{
  "hidden_size": 320,
  "d_expert": 240,
  "d_shared_expert": 0,
  "normalize_top_k": true,
  "routed_scale": 1.73,
  "balance_loss": 0.00215,
  "init_std_router": 0.0211,
  "vocab_size": 16384,
  "norm_eps": 1e-06,
  "optimizer": "soap_variant",
  "learning_rate": 0.00259,
  "beta2": 0.95,
  "batch_tokens": [131072, 262144, 524288],
  "max_seq_len": 256
}
Below are experts of layer 4 (counted from 0) of a mixture-of-experts language model. Rows are named router (the router's row for the expert), up (a neuron's input weights, with its number) and show model dimensions 0-79. Each number is 500 + 25 x the weight over its row's rms, rounded and kept within 0 to 999. Numbers have three digits each.
Before each expert's rows: a language model's description of what the expert responds to. This comes from a sample of Wikipedia text that the model never trained on.

# expert 19
It responds to: Paragraph breaks and names. Double line breaks before headings and sentences, common first names like John or David, and pieces of Arabic or Asian names.
router:484479478522503492485468469491507496507502507498479464494503490526513498471551499440460515473481488487523501471519464483488523504495508493464537474470518486480498517530498487526509516484478496529473478480537542506532570510506471486510498454
up0:559503533493506512543470584501517496460496474486515492530508477510474530493517511535486524488512473544530539498461511533530515517517483508484469550459502485507491485511509509505491517484455507491538479502503514489493488544486484469520529509
up1:517443555476531497511485517513484517509481496491521528534479508468485530497442517476488446555549508521521507542494489477522505516478512515513538479454490520469484468506510514515488479515503539537469484565515498480496493491472483481552509528
up2:533478484539492499530476508535502520500484519511471499484480473514499493480480480454488499505492531468461510489506496517495534520535543510510510460513478512473490478477494521490518489533499487530550491482494479450507492572504517486482478521
up3:477475511525508466454539482455484501514530499534456493542491450496533530506518435493523492523478446516518526482522474514462445527501535486506477493512508537510460498511506489506523462515477515504509546477525462457520502461486514479496503449

# expert 0
It responds to: Name-final word pieces. Closing word pieces with trailing space that end proper names, mostly surnames and places, e.g. Huar-te, Duter-te, Hoy-lake, Pot-tery.
router:462510544529496534492533464494537521496512499488482482465507484585517510463540510504462482501466468493532527503484505502521540519436543501485517483488542451459522535512466495500502459544501470501517522508511522469505535497477497525502480529
up0:498464493514513496471502505546478484512504524499506511480534544527474532477483472495494548518482481518490533467520544479518480455529501511547474459535457513513514499473478475534504504483480504514531502498501481525475498465530482539479471507
up1:473489484468514478468477517481519497497517514552479541438510489484485503530476550482499493511461511532499489506507487519531513470494547506472505494486537471475486479483503488483527521490514530518522506479494529517513460494464506517490495523
up2:495539493513499459566485470539497486482470450507514494499509502476531443454519501520460525532515503464512476521449469487495498530497517487550458523468515520485543527558465502519507530527452474477474552488499511471500476501499491541544505529
up3:504510476503531497482523510432480471491498531493497536509461505529521485524526471475512503493513476525475450492488474509491501481500492525505519477470467482499553506488465515451543447523526451523487514477515498516508520503472453470471488500

# expert 7
It responds to: Dashes and date digits. Hyphens and en dashes in dates, scores and ranges, plus final digits of years and track numbers, such as 1937-06, 0-1.
router:459551482538463517485509470479500459497460539470453504518544490476495495493516505434474507478544488455476496494531517516502536477460500503537451464522474489494446482503477490494496492478537489534496501521523526454538477553445498486482507486
up0:512501534491505501521463449459505507483492511458511477489508512527499466497488543501500487463515460506526471504494477471534503508503458484505438502447497476525487478549492475522478478491483454514511482536547525490503492523465499442503500478
up1:452464495515466488546522512500513521492526523477476503465465509475509481492453578458545473517554497515461507530529512502482487532494485513512500559496484536496530514463511478499499494500504490497477447495487536510516539506464485522469458520
up2:483525436518474507478483494539477488448497456507507484477512469495467495486495516531483511531486478483475515513475496479532452534452488498553511509504549516515496548512473466461482532472503489499522538520476514511537517495515534467511485508
up3:489494545491518492537480491493484498537536530479511529493491488493483547505501492505514488508508513526455475501525459529529438502499513483549534481531505522534501521536523501540518496507548488561520518482505481481456480485482539504500481488

# expert 10
It responds to: Word-initial name pieces. Opening fragments of rare names and foreign words, like Hann-ib-al, Pasc-ale, Yok-osuka, Har-bor, often after the or of.
router:518497505490465512526486502488484472506449517526490514494469528477525533470493487508435486506512532508487534491529486482520490489553491503454488467540478446523464451519491471494483496495487524459541484492497468519520480491527545544483517513
up0:502489479492472506528492519508540474502464492524508475504490561464462493473487393520454451534538497484544484503505501469505505494511481494447500505479493522518463497517560451483519481492486510452503540509493487504484507474489491458480522545
up1:524535508507522517501491478510546534461511491502492479534498489487518503488500500489504467519492538557509489479526495466511528474484526458477493444488523492515486489521480488511458472537486475483531505490500472515523477538515468502492489521
up2:514494505516478502468507495500494490518537499458481475521496499463532481508490512471470535501497473457492486472535479470531519506489476497503496474517483479489474511498461516532561509501476463473504483507489523483460507478505479507484499487
up3:493524495449487498465484505462464506490512520514505488553453481481525510534533510496496544490484503474524481502526475492450510530482494529464519507496496481498496474477526528484493507516534476465502516460523476497489483472460508525443573544

# expert 16
It responds to: Noun endings before punctuation. Final pieces of common nouns closing a phrase before a comma or period, like economy, town, coast, resid-ence, singer, -ation.
router:531476493497474430514477524464511515514524462507511496498494526547488487540524485476489511507484536566506514546517493428476478538483468478479514509498508458510507520469516500462514484520507499483551496492488451510475512490476505516517496487
up0:514475508552474482512490500517522526534494545494484487453482520516509504476495492483527506449463522492510487522512499466540497554463499523495525497550517510533478498474477515487572505503515529498530495515508494497495509479471537458503484484
up1:479462479545540532480480481543523488505504557488500462547539483520510484466522479497483536488510502485543506498513489479539512524489534522527509495508489496439514508513465515507486490470489469511490517489591489518516507521525516523500477532
up2:477473465497487525477532509502489467549517477548516477517486533491460492470507449517507511536490490529486480509509516510481471497513516476493511498476493483531527502504489484485431501507515506530532550473570554522530500495502466470471501477
up3:501492482483475466463527531536475462499479512502466501523471444477485514503507490494519502487521462498482488498501479433497488516515526485452489464477491503434510484487498545481492483493509495472492470483457461490526507491450467470493503508

# expert 18
It responds to: Closing markup and connectors. Heading-closing equals signs, closing brackets, hyphens inside compounds like COVID-19 or anti-fascist, and and linking names.
router:537523490430477490527444517524464506466514520514502490514462528532477492504537480499518506489486463480519499497483513549497490498484504521472525464515470491464517503483478521475487454553473488467478501474515509512554435538447502485526501489
up0:504512498528511483501473543480500505528498511481518493504491526506492497553461527502476481527482466534464442472485481508490471506493489500502515510482495519458461525512506541516498459516489520520482477547491534516497483491536523469493429527
up1:495499491477470474532511516519489521525548558534497486492524489476458496495501538490465518523495448486502521500490488501508503497499530522468555466506503525493495510453513497529535452494483480486482541495524528530489495487463510501535509486
up2:528503475512522497482492497504515491516527454524479525524492524472467466501489545525509543477505473535475456493501489528529504504466509511461450485508511511493512468452474486430478501534508487468498491511508505513573459501465516493504488515
up3:491458513507531497480486508494492513491508490483522468524556546456509495503529525500491521473521470459487513502484518506532484472473500500459504524488460514520494503484490506487464468492496473541520515436503500530470476476541519498530497534

# expert 1
It responds to: Word-initial syllable pieces. Opening or inner pieces of longer words and surnames, often prefixes, such as re, Con, dis, St, Sh, Al.
router:528480525517481550515492530510479510521449519499489557509477498545522488488501502514496492521526518510522462503503471478499510458551498495480522516518505523512542463471493493504539542470477484493512484477479502519493503497496542494461531495
up0:472466527508502506502495506528505482504515520487457467533497481494456538508502536506497540490522507518516518510490464466486523484488469491501485501453505530499445519459507477541535510503511500474508452494509461463499494496493465465474503474
up1:498476479451516525494513499475552497522510496529489465514513508479448546490525501508488523455512462531474491502462468490463520510498523507491506478496443494477468492516502466509482523508506483508510487496536544482460503518500499548498518521
up2:516511532525501496499519510542490474505500421541505498505453482513480500491511473492482506574547484452505497471477481515548503522540525497501478528506513493520506560498522531504476553484505537498508489443502496474515526468528481497488505500
up3:500493486474495510460471525496498545487495523507520511513449471482499477508472549513479493544482527472464517502478506485455523479522494500477470520515499513495529493522505492502479469503496490503497504485501498512518519477440523470508491479

# expert 2
It responds to: Commas after nouns. Commas and other clause-ending punctuation right after a noun or name, e.g. Tinosu, / Pennsylvania, / closing quote plus comma.
router:477505478518492530483511531503489569519530505516546496515501481461479470497487528448525479484530489499484461516498487480474456547521511493476479506506490526505496527538473466497497542532496501503493493489468495483494504522487480478512515520
up0:497504498529481548555483493503492476518489492521508504569496483544508533528497465474479472497515499465523479533519508523523477518483471470508494546431494500499520510513498484554485484496574489453501481498510455443507500545515536519518500491
up1:481500476498471508508541541526500467498468539539473515472509461542482522489539460510528485534466449485490480503487485507487508490443452529494477476529487497511504549477505520501487510432526500534520506486461526515498496485492484478497503476
up2:536494495440507455477518503471494497469503520453497524499497482506517464514448473514517509503488543492485512532522534567486509498488510509528531485501496518508485516517550508501531484515508498489487484450525486483510516515452531490498492506
up3:508499501486535522476528483455510493501458537464516466471524507490488501509501492494495474548553471518484499506531512566482500487501541527488549512499471526471540466512488469521463528522530491546430526507508508507461553518553527495508491533

# expert 9
It responds to: Articles and possessives. Determiners the, his, their, this before nouns, plus possessive 's and apostrophes, and inner pieces like el in lifelong.
router:539486473534462494471460511497532507486499521478497485500500509477508520527526524567482488517515517508495483484508499491478560532488459527498435502544506491522491529503509524492517452498465497479513508490497499508456507467495478510469484554
up0:548413539501531518519526501472498497474513525430477525561532489508532484506517510492511458521459524490466495502495528500545452502508457490535506496488538468486467495520488507518505463552467484506509511471478494477492532517503432464487472475
up1:515505446511510492504504474498479530456488457545482484495497532508486511499553496481511498536507470478537520474447503515487533531496516463553441504495477502510473491491491510531481503464477484494464495518513491522503508518529511506487484551
up2:524465472548492469527488519458523506472480503490530490506525484456474492485507489456521528515495487466530434481492516515524537485521486503468546516508497504483532535535544483527483455505483526489460502517547483462468525508509479452508534481
up3:516455495475490480480519514531550514477483533451522502459506456458519505496470531517483519465510533457494510475519497499505527489515513513519456453524478494512504522466530502537508492535480429505499472502515483449515482466489495559498547470

# expert 11
It responds to: Copulas and list bullets. Forms of be and has after a subject, articles a and an, and dash bullets opening infobox lines like Country.
router:444493484522531538466495476488479529505439518543484475458525454514462526509473490530506487531487526500497501521489531489514470521522507449496504543486519470540510484522509474511470475466490461481471503488505509503512520486542517531512499464
up0:520506497493487539489533494515505455492495525457493482469496486500495514505527498490482496495483512484551532516477536472518494475544455514506529512503440476536563482504509484496534486501553501540493531419531499508480513483512487509522501488
up1:495501522539484501493487455545461476511484482504526551444504498533511456500495524478478485532499451514511527472502525468505463502521537497498460426477475508453509501506519483455505483507478507522538473492512516472469466492524484545504480493
up2:483502487479466488528466511523527489479507483493457498491505480500482496530507512500533444500476486526482505451471514509492494508540502516521498459487501501532503520525470507441534499555474501535524482499447493520489486502528521482501530511
up3:469529504500528545486508478516466518498520439523498514524512535477494550486492506487473506554455472512459458516522484494470455465505454475485512539527477523486516529520492512486515515545496544449484501465483486499500532456491449455475488507

# expert 3
It responds to: Numbers and table cells. Whole numbers, decimal parts, pipes and line breaks inside statistics tables and counts, such as 28, eight, 10,036.
router:489557453459505488502510465513532505445510535457484491527532493489498525479470526491508498515498470462490500475498491527485521517497518451534506453506509527488502483521505497526469497477544493485504464477496525490486463498488499492487517533
up9:498480478508494470457523486528506506489489486468507517503474537514489526512513474513474502535445533498553475508483510523522486486520496501482492486472503492515512520494477522528500512483462570497505491493481448505529503493534506515494470513
up10:501524530447464501461459512458547485461483489496491514526534527483467521533519555505506553538488495535518475471485519507522517486451519491521479516502478483470477526498519531494490550518477497501470519526512482528493495471507533474415546489
up11:490529505583536482497479515531513538502514502474517457510551477474560519508528507486505504500506542492491483492510505516512500506507502497531489534490501511528538538498464462545535556520499536490518444478460539458482480513483526504484467519
up12:512504478481510500470494506481508515505471509508478478488465497477513540502460534481484486466505493510530515470511499448506531515474507483527503509474481509530496529482496500509498481529499475495491494504499526520519432480490474524471455565

# expert 14
It responds to: Headings and infobox fields. Section heading markers and infobox field labels or parentheses, such as ==, Career highlights, Population, Position(s), Born.
router:471469457469482502516492498468554492468497466470536549463519500495518500513471499507541522486512492501508500533533509489478486499528505467495517510502515502504500554441516502491485507456497512473478506484515492526484510529484514487494468534
up9:487558487493497478543477514492505467549506474506511542509480490501477517511524480508479543544518485523529499503518484500528537499507498504503543526548465516492524493470509513501528469514448521477500475486475493516495481479469529520462463522
up10:507487500505531453478490550469504498505461477463488530511499502498489511482492533512484512480472440478487508537513483494503521519464467408542519506484506496486521487537525473461508490475495488536538513521527511472447489496476514485510506519
up11:456520523505474492499520502486469477509526494497530517539502486497508498504526476487506474494473491479530516482490511515477491481465457457521503545510498503515486511502472482453521520556496532516484517483491505492478457511484507501485478501
up12:524492490473442476480528544490523501536502528488559508458513499463449481491484521491499529530505520505507492534457504524502530451466542494500458474467517495498507516501514489535515481484505501534475517504514463472507460505515494506537541566

# expert 4
It responds to: Determiners and pronouns. Articles, possessives and pronouns starting a noun phrase or clause, such as the, The, his, that, which, plus quotes opening after that.
router:529464517492525542482504495512492450465485535493488464505503476477475512492478486524497496521502573508476493448520481541449504477506491552505492500492528533526531472454510476528495512477507496506483463493530521499483491517516474482485495534
up9:510538500478506525540501474491466518509533493493517493507499469458498469440526547506500523497488463574545519485466513497526523527471494522514442499504485468520506495483432499490506532471528492516500511552479526486487516484526534512511506468
up10:504479497488535510435534522513488487495493466513478473534509466516496506494468528488488504504476479495531450489442455487496510514463518505544503466499509517480532477505469444512523526529493529517501474483518475508516523472522475486489485470
up11:464460490506467501402534528507494535470486516505493532513485485447491519476516518483505535495475494501465461488506502516504491465491521493461489471468498532515533498514494493517505478469478508493505544487475523503501517531484522529486537552
up12:534499509523546524505507496490525497487488496471464508470521522503527481484485440484482490495522484494522513496476527515501545502479495510496501485492491468483526517480497494524487482514506511493468469481501516538493483539495533499539486473